{
  "experts_per_token": 2,
  "normalize_top_k": false,
  "balance_loss": 0.00436,
  "lr_router": 0.000813,
  "norm_place": "pre",
  "tie_word_embeddings": false,
  "parallel_block": false,
  "init_std_o": 0.0,
  "learning_rate": 0.0101,
  "decay_shape": "linear",
  "z_loss": 0.0001
}
Below are experts of layer 6 (counted from 0) of a mixture-of-experts language model. Rows are named router (the router's row for the expert), gate (a neuron's input weights, with its number), up (a neuron's input weights, with its number) and show model dimensions 0-255. Each number is 500 + 40 x the weight over its row's rms, rounded and kept within 0 to 999. Numbers have three digits each.
After each expert's rows: a language model's description of what the expert responds to. This comes from a sample of Wikipedia text that the model never trained on.

# expert 13
router:556535426507537452546510559491404485476492566531483545546503460463529484462464503488493534494521488476537512493517508464452511575506520501459504452511506510581526453524594452489520565465508522459535543444527419560521473449574530516457427561464484534519479520497442446488533490463561502528557421463490429523470462521490476505514517471549489430480591457491468419470542503494494439413501528533482444495492531570592482523408548454463510523470476501485481484458514524514479471454451452515452571541479552467499530476493487538444456604434514558604469565478498456454492540557506552427477517465540498471468469476500438573479500487520479518504550498476504432525519549442591509525500464568521500457474478511498524481542481486520510537455475450504477466439545535475529453489444489
gate0:549403495489500550519549537481454509492454412517523500514503453456446610451431482547543524517524505512523550447535503498504525425487467460543485564512490491442512543470491490451482543507485523478492508537389448519462525577485465490488499602586457517507498595452495537476473503475501517533490512546458466553466497554469503414485480531509533480425515469570522493478546504530544552507474557515455525503517515541497437434457578519511418513503553520466478535498485504498571516466482527467522450462530426480471454526492569456505539547490452471394492539465606476477542461471568486456494471504507497491489410562476528531580557537454494481459474557595440480480455471470487489524500466487503485453510538512557511523519527415472540488538517488471518457502562467554524482446521534
up0:527602496568522493549481467489565523488548517498495440489494488491498449508519459597506491508478498474442524516499490514519529494445575517564480439510548507482504473540552559475477466504500491529500523497557477470513457440487486466554442510535558492463475494526556479528561496539598490447480509503509481459427542479558545528528418472521526477514490507483481468495432516524446523503479401389484466483456502498511470577540378478424513501470499506485504407445541527490461490477445474547429509504521533449478577480469426525556467540520517532545563477570455461477481542529558508536509551451477476488460524462471515483449452419497506450560509427410506424488475508488546481489488483420510490488543475488456563456411476487513461515502583524510436509453484463440466518521435479
Description: Spaces before numbers. Lone space tokens before numbers in tables, lists and statistics, such as after a comma, pipe or colon, as in 17–37, 233.

# expert 39
router:491466556536509547523500481504600476546532495476499421532516441476548528482540462515479514475449451436486492435542448438499582498516504454438549504465466490543551465580510568585474492521504484579475463530512460440492525460492474515436502499523502465524445482395415464524543541520462506500503497446518518453505467484524509479492448478530505507585523569455535503511504548499519517552459516470456494475545598545434456502570487493517512520470497524470491496520550586451493520500426560480497459609526543536531498434483494464500550391494438516477446498475525506576477500463458410487479487536429440488519469422509540529482505513566453457548545521553511426419453488462519495429513475493477474518524462533555461466414542514521475475488493485518514473525451504491454476469485556
gate0:551468448524455491526428502457515511472497529464452479527463488512526518435465466546516543571464423437504553470464504468451444484556512563450501427404487471465532559420573527463479535478538472454542486424445543530427525512503486557416529517532525435547498516571519451520528525437486508511494581482589421503485491490470492546480511461569551497526509474509503491564496421479548503447539513488440445499490535501489496461510498508465424561510476442491462534466424530440551529496508547536378451523490470551574467482551460548533510510527586522550463529499527565525527516493543450516514520497487462517467527512487515530497509558520478467408483470507494541532470597451451470517501454456461502436472531454500474555501514501467456567516543564487473498467513541488455504468541498
up0:497538494511513491510565467488562541500529481523433502505474521440477456509529441535464459431503425539541484507462471523365551486505511584524565477491526526467554546469562518498490498433572541503474485506504483454482535417499484471515505536549516474488476526404436469559568523475543496527401502441531526448485547489507488440509474521442467511485500542522558503456521510471509439454462467548418464552446454491527515442519540536496464485492444480468543556484465436469466470491567439487530534465518445472477581525531558498499522505548534536530434552549536496420559527532509494527534417459525444531481488563442418457501466511507479468453545561443505508435458514444542533492475569497529455506437508471481472449528498519499466504492434551454503435458566531510515504521584507
Description: Inner word pieces. Middle pieces of ordinary words after short openings, such as blew, skill, outbreak, artillery, twelve.

# expert 2
router:492556472445516518499491458516447485484504496525496500495552537457522442527447533529488575578541510571481495518483509501464540559518463475539507520538493498502495514522508386537519502463527451494512558468503571432544448495487456499496496567550501481524555493516463501514452482532497556454581524578457461493494565447499452590502534457535435476518483459543458547554565571460523472481554446506437534565490527513529481485462569524487458496547472491505563463542430423514423558504479503503529558516535507498390474558558510467474500547505596502529543538472555532523454540558596488454535501526444464449485508514501516526464513590511493555496525479478574519555438495552503535494537514600492526523509516490537518550590447531516537530494392501460492492435552489510498510496469485
gate0:509489490517518528556555471457508559434517534507392449511440458481476467490505472531554448506459510486521464451506487591513529466543562503472443474506539445441476478521545545523575505481511487558532443460485524499603492459508522469543492568466506541427523493456515508529499505488479570529459596531434480443532471487483488473580498461458533434515504524503479466482507448565484432481574534497454506528517502511474489501522416530516555469584446544485510438567417521524479555460509498527508479451546404546476427511523469504503523458457568481567501523428516537487466516543463481488514476537425481458532481519501511480514445548491508535456486521555495571434560438461487499591470520471472548428516498478477517470528458505536546516536500509504545526481468428428490420542432438
up0:488516507516448487450472500495569419517520523473457515463530518474497535527464513496505484510473518489467517428565493575512519529441421517546544465525422493477541513484532457489449490451534489441566517562538506514554497484522539508462582369458543451519454491496492517433517519485530478534494461502477514520518534610467524482524526528605490584415530509412484544557500514438468505530535495470475534441579487465470493524441489531461476522506531471473495465439557421527537489569499465456540457513456513540486492476542519474578500504548455501501509441538545475461527527527516507516508563471528467543477509452555464503490541508527491534544514501454632431541488610488471478516540445511489485545508556528540469527427501503442463483466528542502463461510538503438550407524447446
Description: Closing punctuation marks. Closing quotes, closing parentheses, dashes, pipes and line breaks that end list items, quotations or coordinates, as in (2021), "…" and –.

# expert 6
router:517559454538451517519514496466494436414516475570519526467419471478533473473502501450502488486551528484581495549530475511588399464499532470489563536508521505552469528485524493494512571504547508498498493464506490472525506475523436521535561466474447481515452552503558485448586563519501524529510456459433478489467504503558494395505536521494520531488550562445467497484436492549534492526470496488387438502447532528392516551509558516503513523556573591512464512548501478557488508525493545474443485508486540491571494463521461492514562483480459532485486442421536493564530469523461464558589423531490447588522446418490479438501531525488520546459503419477475563498516448488557480441424538532489510409456477485523521492543492449494454514549526503502496500510487510544474451548498516
gate0:496563503453513516495543503517477550469387481491494522512595553533529513526453480530469501524489557469563536460478455565456438506447572503527445496427470491493509479407586494542497455492579606492398512536476439502479454508545523497492423491557512556495502509461530518491537533512433484505498452431525488518450512579488522459562533504503498482532501582513541484514503471528455528498441409563475499514459478496427460534426476501590513502538496520437511495545482528504572436493524482453531504482516467468528526492484494476533514420528487457502494518441529486531465472465503505489531547491551509465504458548503573464525519485457413483488438435492560493458437531506449529366502465528518441500502526393532522484526521520485492474517473464516515546516497501600524487461552502
up0:524547545483529535482551512538487430510590508486469446440454488551448471474546503521459552474515527540522531529607587519507575496442458501459528487522526470547533501533484558512455523520456494532572505396506544493486523529520423439496503486520501431506519476552533437571423498541525487518417516555476460498544484493474434575443497416536508470509502423474461525546478547487559468497525527467490508484453573496561471512537535550425532514463502452558468426495511499464448541483495484515490464510511513428473518547556513511515488548428567558593552469537477462454465491509491532526480454538490437463464552481449413545413528546519548485532551507554427510519516461494499517568535475477444533526532475537469467517522477510511483513568522486470480485474412470448510489462456474
Description: Mid-name syllables. Middle syllable pieces inside foreign personal and place names, such as ñ in Yañez, ord in Yordanov, and in Alexandras.

# expert 24
router:410482477452456564465513523459409458501491467405516460514452493593489522553427497471444544461509466519473520524511494453442466488487478448496503566495446568471506513533475479529553495452495517501514567455520541472476485464480523594497508518502538571530470470589502464579529435495543446490489582424510533554524507410465473479468466536506532502478556449534454541488439467465514537465471523458473500579497518571426510565425542483489535483452539585529528478493488509444500543551481503469505537563494531496420516481446465521512526425571547508519484490461495496418448514521522495508544503489469488467527491482502491487508521549522487574556493593457462477536490491515528548490458473517466475516461458438457571461530480424537545501446512428574474533486468524512456444439458501
gate0:556535461505584555520519546456561505572468505526476415601454479471517504436511508519524611518513435501439518408537472488473487420484507518524529475515470465528502499493524499532475489537492582476456565499584502536431583515490428478500520468549548543531448481547468478525578433469522496519510482516584494549466490506447516543503444448486526468436510451444527458486502479477505523487495514400507505515518542505510565554487473492557477465466491519493453477501503484469460497458465499495518480489578501515487573460500466452506555484508577548523567480520543534543450458530522485491550492460546413522520432500539503472471472484563518537491482494556483507570450456557494498467506518526594601482527441467480498425420550496493507482523517592541501525499518464460564438486467453
up0:516447518515522479578509368519453570451521550448594491494497487477464475546465569495498477533486514522462457490544538555532524438517537442490473569490516518456540462499446440441546578534523529553514430476425573448553536482565507475528533485426476513507554511468543466497444539508537449531465486476529474435496524536534485451496508436545450485462478516530440488523505551484486538518491435518472471483448450407515453439542547495545512529503492434574540476549467535546473461511476445537529547531482519459466399515534508486495474532514399497509513482514522450512526537480495513563519530454483520478538531525500528544498554504482507548463468449481491526561469498465430421469534562549368470514499542507478464512494516525439409511482498514473500537489459518594486522509462500
Description: Word-initial D and G. First letter pieces of words after a space, mostly d, g, D, G, as in gasp, greedy, gained, Dustin.

# expert 46
router:475482478512475531543537509467441497462484467512441490555595461524458485543448471471510487578405544546613460520544526452493450471493511466481514463520512537511453515488535501519499453473553508459443488509556486468525518458500477560528544504487528520512459443542517473562455539525474484471484532500458561589492544506462543474453405548518473495475555520490489496534535438546510495537499506606500477488561466585486517466537519479528463473481474507537506510505482516478504497484504533493512446551472487440473517465514546501468568469548517521486472564458435451451519510529496496498588499478534534545541545455506553510504471460509543554589492483495568501475457453514568505462453448512438470533541426495547571430554496386439470619479552519552504500474523510512597446477594485
gate0:571543502532506563519488526508513440485554503471496484479467462511460474506442523413479491532523601564511469489530514458495474490418519510560446486512515492444576476469492516461493471468469481479478498524456456494472417535512511427546483482532409503497470487452475470519506529501441520525513452543470486500511486497506560459490477538491527488487505455461513442544534557424508516478517469459534471499441529442576509450501486556558492508492509507540480584452422523533498574468519485541547479526542408570503504554552410438501549552441508452439448455494471535475416481572557440468453486547516554501517445445524481514507516532456459499494567479436479529441489512475491503471582578481529510543530530573549555491532526479499407465555486451567487516567455471534598496487562493
up0:534516568514488473413466460430498468438448558516493496563496548504513470506385514545437449488514559461513496499499507516446496495487470499470524517433522546491499505521523527478521516480451530463499465559451528492513491522460501522489521498496399511512442511496570502546551500501425561559516431499490578424507526562504601474461500512503392482510570518475435485520558544445537580454568516399472527523503505551504547525530489481527520574473524566482533521497509489516473523514539550556485474456501474503562502499493455467502546515416507487520428551425528464538560535609526462488517461469520468503510528513503562428475478475433500451516495540502489507519491520552450491500428579496541533524494535537477516548515555505585482510480507457488511488603520481463572524588510455
Description: Compound-second-part b. Word-starting consonants, especially b after a compound's first half (Thunderbolt, Snowbound, Shipbuilding), plus wh, sl, kn starts.

# expert 47
router:483480510499547437439485483485454507565543529566528522478486566455495418544526528543497514510477514439445496489563472555559528475491566462478458504476508464534488434483417475458550578525492510441451520602534497504446499487481543499459543488490540471494515513478544475536545456549425499534519517482530486503478532489417504465491581476518452426478532528604488517482461483492465569502481539571538505535510493527515509583433563498455538502475530511561495514507496459502544504462439524520532587484460436514424545536507414593500472576541463482538529588490529561582596567513529508481537557453482529474509544499489434482546457503464502491498524542494531518540463516500456467515554501553514515449509491533576483516527478495439536521467508579561492543533460513451566491444473462
gate0:514485547560567450470511472494464526545493534530529516442524448503569515512523548472558506499522464562464526523583516421593484450501442523521496541463496446462522509470388502459476542491520470505524530491526590516478519523448465530463494463549503427570465533457478520489477493511492624484443507521449493453511438526575457502522485496484420508514553513476566518442596500545495504496528458481496462544447521500437492476488461500564523457514523527426537505512490511474476534572547419450513498468511498540504471513475469536478556476560530469465354500488487462545564457493455512530442446497534514521488482480506498554482461494558493508502535507544482460551477476461435525450431585516409503517510475570445505503513497497427526489436601541556480528486509471509487444539485523
up0:466490532491511486504493473527544519519526463503498454488519469491487521559529540530510491456486522502478437480573509562475487372514493526475439424472466408517562534466431456459459598476464471455530478546460516583482549501526477563452463525581523473510473500379463492447451498457594482547459466535443567475547464526532503583498537471483527505550508521514572459492549570524445527482495485480563483467514464486479556575514542468503459463471470519400484529524462512467518453464536395495511517501496488462556544488501489429520539433522499489496483520466522515499459467555489553543506472506416543542534413502483468526456455435543488498506450563534482439547553511489449535510528476433452492484530511538465493463508498513449529536517534522502501519462411533469466500469430570
Description: List dashes and articles. List-item hyphens in infobox lines like Country: or Region:, table pipes, and a or the after is in definitions.

# expert 3
router:469420421436442494488550583494492517559549529475514459528529576471539486459411519534509488469579469541473446512582535514519533528460506514416548497573542495473462426463508428526433478462497510469500539523468520494517480458510521517509532529494477420501535487482516465442516502525543507498553551517476535540447519499551502498454542486549454506524524538508447558505525440531516471483567536534499484426466474581545467595409527474448490554468475534529574549480547498523478541564463452556507491490487470478433559527518517479458471521515544484489447535451487506550497488444490451527514535476535548487520499558478441567561511559541481508540512501466476433536493492539493552490439517496562468512426567507487569491544509492571548498516515568575580534420453511479528523448440521
gate0:516470535560544565474532570512535452505585422488439511566536508454484605449456485486453452412548519472470457532490491496505491520487529456461463472523558491562578473585451433471518542489493492519486511491522515435499477488488495536468480542439508475524478501504516474519536507471586494425500493518497499547508557568515546525486529508426491472545471513556405507470502544470484513438502489544483556541534454513559522487559513487525527524492453573502502547483421421481549477497478474527481480490479502515503509493535536485500516484544483454465510506492468472538454459492498468507380470506566462533479483553470513421559528432516469444487461538520545588432460498542480516519489444522386447481508396474523526455390561539443517436503495561485505532518441452510491511495557509
up0:515507506516494569497543595462498466419488438557468496519547512475479488475503448481490427464594485586513422496526531453532472442529528519489469466474511496527492506508477505505575516488480509503448542462477484471489491444524446567567424512441459502533511517547538457511530529478496463431458495449432477508508470505520538548475534547437486501590472502490440554486586529448519453422473501586545506616497502512530534462548524511541504506476449532551427537467486453561527504486435490542493520503546506521509499504497503497485480513535462437430523477559449498463513466483538462490397536534486549532471578484440558481507521467461492501481525517452485567486457525465507542504450482535492484468520506418535516523385594471470500468551550505563457538558485487537556509540599516
Description: Table cell separators. Pipe and semicolon separators between cells in stats tables and results rows, especially after numbers or dashes, as in | 52 |, QF; W.